python train.py --n_head=5 --vocab_size=2048 --norm_place="pre" --rope_base=10000.0 --init_std_qkv=0.0377 --weight_decay=0.0 --lr_head=0.00444
Below are experts of layer 8 (counted from 0) of a mixture-of-experts language model. Rows are named router (the router's row for the expert), gate (a neuron's input weights, with its number), up (a neuron's input weights, with its number), down (a neuron's output weights, with its number) and show model dimensions 0-159. Each number is 128 + 32 x the weight over its row's rms, rounded and kept within 0 to 255. Numbers have three digits each.
Before each expert's rows: "mostly gets" lists some tokens that are sent to it at least half of the time. This comes from a sample of Wikipedia text that the model never trained on.

# expert 1
mostly gets: " part", " organ", " public", " member", " major", " plan"
router:077157106111104142180147130072119118141128074121150150127140092123075149135144056154103153151126087118164119128155117120099038159139134097097089150164186106105114155169146161159128096097100136144156136114152170063068127101110118161105059153137187051129167160118175134111141132149148170119127126151152200137147144154126186137120124144162149106093132194105148127116098111146097052142122122118177164130133110155137108176125149137124176034131170131160115189095080132135194165182118201
gate0:150137144152151157141148082089155124134082118102153091119153081110139065147109177122117123098114058114135125164155113135155115096147122129139114172119140162152134158144106109152106170138191104187118181140162064095164179160165128126139115166107157183116109081120168175120144144108135082158104158130179142133171146097128138222057166119108095124133153160077060151161072143129118153120115158137199123113124126101131081159141079099154155165144110109145154106131107105122149102137113155
up0:105064154116118153090083147142150134115112091088173130076121142209123142077050126158128117147189089129070158124094143149134064149158113157143152188122099124074123053138127114083134094092106084154120074098103156150126143164187121098122068114112153130108149187147113156093090110119124101125073102135151170103108151124137114156144118145172144202148123117173134152149115095146159143139130096106081090086134128145091107144120145112131191116134162137162157188142191114103131130182139117
down0:144149129140168067166141157104103117159113117112099123134089200152122097163169092148113088072107105126138119109112183127102097168135137136107120140134182078126182161073109178156157130094085130108077144125170155088165114068113192144157139136099122134128064137150134157207104153106152161132149160164160139138141154131158132148085211097145173045150121058148128106120080164119137119138097144136113105160079123087101134078102134140161139063123195187171164159083149166144203095084187101

# expert 0
mostly gets: " 2", " 0", " 4", "1", " 18", " 3"
router:128112094150142134088140086069141115132172157187143126132146063118097143054108151193152153139089110114169150101149095131129128175097132126149140165153174206139153144138131140164068106147147125091092123136124124091093091122125159133078061143162145109138166096112172129121137191154183197129123160155155161167214154121120133152140135138098090078095147114124146105112134124164167079117150134105178126067175129084155113150093185089116085121072144201139098172158117101144139132098123172
gate0:150117086174131138127093058161174148100123082135155169071156147172153169079100114138200143140096132148138180129132105116120130120112143188121148151165091129061084138122128160163159109089145163163111082150192126087120111140139150163104081123143101140103106081130092108087159175095145087186181139147092062092101148123164161175120138113149158150116134147097142111156145040102188121116201095118139142131092136090151082146118093107125170124136082150073155121182085096119091177148119123
up0:124127113111126158117095104124124123098192126138146129155173130086088141122129103130112161127135100116081151119132098132090140094127185159134185104067083150140197160150154105150167118157139116168150110148129145083141129127126174097080141101109115132122150111116169120172129122120239141117238110131101146130117077120131081103112158131171130128051131170092086143132143066124154081093175153131115155162097127130184132077099130098127101100112117174158137100075155144134087139084136159
down0:173172143130100118118084123090070120150163152094126106100162151100070113108159093121160148092190092100145148156111145136143169157125070152129099118152148114109118165168044191164161170172124164118152142140124177105153045105156134115144076139133112136171113158133090141138049106189110154039133109082131160082080173151174094161150117127145071133181130105139168141094122133108129127090138197138082148094104146135137131128171160077169136072121147094139047123137132126105118159123111174

# expert 7
mostly gets: " p", " f", " c", " h", " g", " sp"
router:064129094183074134117135138075110081097139080104145165111105089159127141134105149140100189128102128167192125155139146111145118160123136137175085133165178161092108146170126082124142121088093148140109157078150164129063116112171169173089097139119149102208136126166150089086143195164158100182104089166131165100193116132075174171153090146144150082136146082142143132123119145138166080136138140105110124056164093138104127161125181161097143150126182155114077195136132149127145156136134202
gate0:115126151077110100102123099159172158122149101150185178111141110152113084178066076171063104113162098163121148152117127087124109133088169114148129142131145210089115110119092114110155153081118156124129160077111097158162116123169110187136125086156099093123089075139161211138053068113155099153129099163165138099114124111145204121156191121135106166086155100121111081147159115084144092193074074174106133144176068090125134116170099160119097104189134187156188118091108075122140068141080153
up0:192083099122133117066086152102145151138136147132174178092080156206063108114142159135114090198122136164081131070162176139147152155125147150100175134077111114112106128134078101107125157153120174114118128097099156146170117112120105135150127091086113186183152102125136132192106080096124161142098126177129105113070182032095202119096146088097119087168199123153147125138127077148171112176135164150100138122157132087152148077119098115101099160111159129134182101130139139066165086167096154
down0:130116134147113074044163131143170096162142184130079100165131147131107099198112143120068124118093122171104095131166145120119067133139138167125140097161165156137161151083159129141114143039121131077132155164131140104054141171175165076115121123109085097192195126167103156112118145193069139128113114131106106169114098115242090108130092103078141159089162128127178131149099117157142106112130170114098135114146197128164137117095091138107149120153132175075135059118171078161099112162115092

# expert 3
mostly gets: " used", " use", " work", " take", " building", " power"
router:102113105126149156125169137161118093134139135119132185084075101170146113103140104172127200106115111119151169135160135087106129178107181158138134145138128128097096142115157166144145139144125077117085199120113143103087170122164152168118059121107120140157142171088140121086125153113157142158145113174130144159136115112076089168150125170142158139128138148123208135063146137161163120142153150081136112077172135107145109142117173158160048114072118142139147139137166172061178139086174155
gate0:144148099129071112116150155141100174109115147158164123091164071101171111188158118108172172145173142094143139137142111131133129175124113125101143116140087076153119111143144137096097135149105094124104104101074161213088139104185127082146162154145130176144143113138173180152091120129209188109100087151164153146121094114146110130096111111151135123143110144129098123129140150161111109110220140039104061141069103110126120104110151082109140110149225181155096164158113098110125126113084054
up0:156128135120089111096164188123053102135094076116136137080134121111136080170139142162125143155100111164139193139140156181137089093143107111193109137115150081099147123125120155125101149109091165111180068114124166127068141149138123154164100144103114183122140116173160134110087077160168179125152073104105146143166129105157062118098147115115117110147127138091109108144112179203126145160190193084155104170082119125144081156129152118099108168103120129128164090130128122152137088145124151
down0:076136131161134179110126141112197128112146117117117134095124176073125108111122155145122103143096164099122105095183129091126145149096068134142193094176115134150121046058138079138196156082136106095146105144128139124115151142163175177081159093079108106155132151178112187128152116148105111131123147124168150141163181119155134126092138180107135161175144110162110130062138138133126114140181162139159107132082088107200102160127180147081121131167165177130175107148134120186167091109125118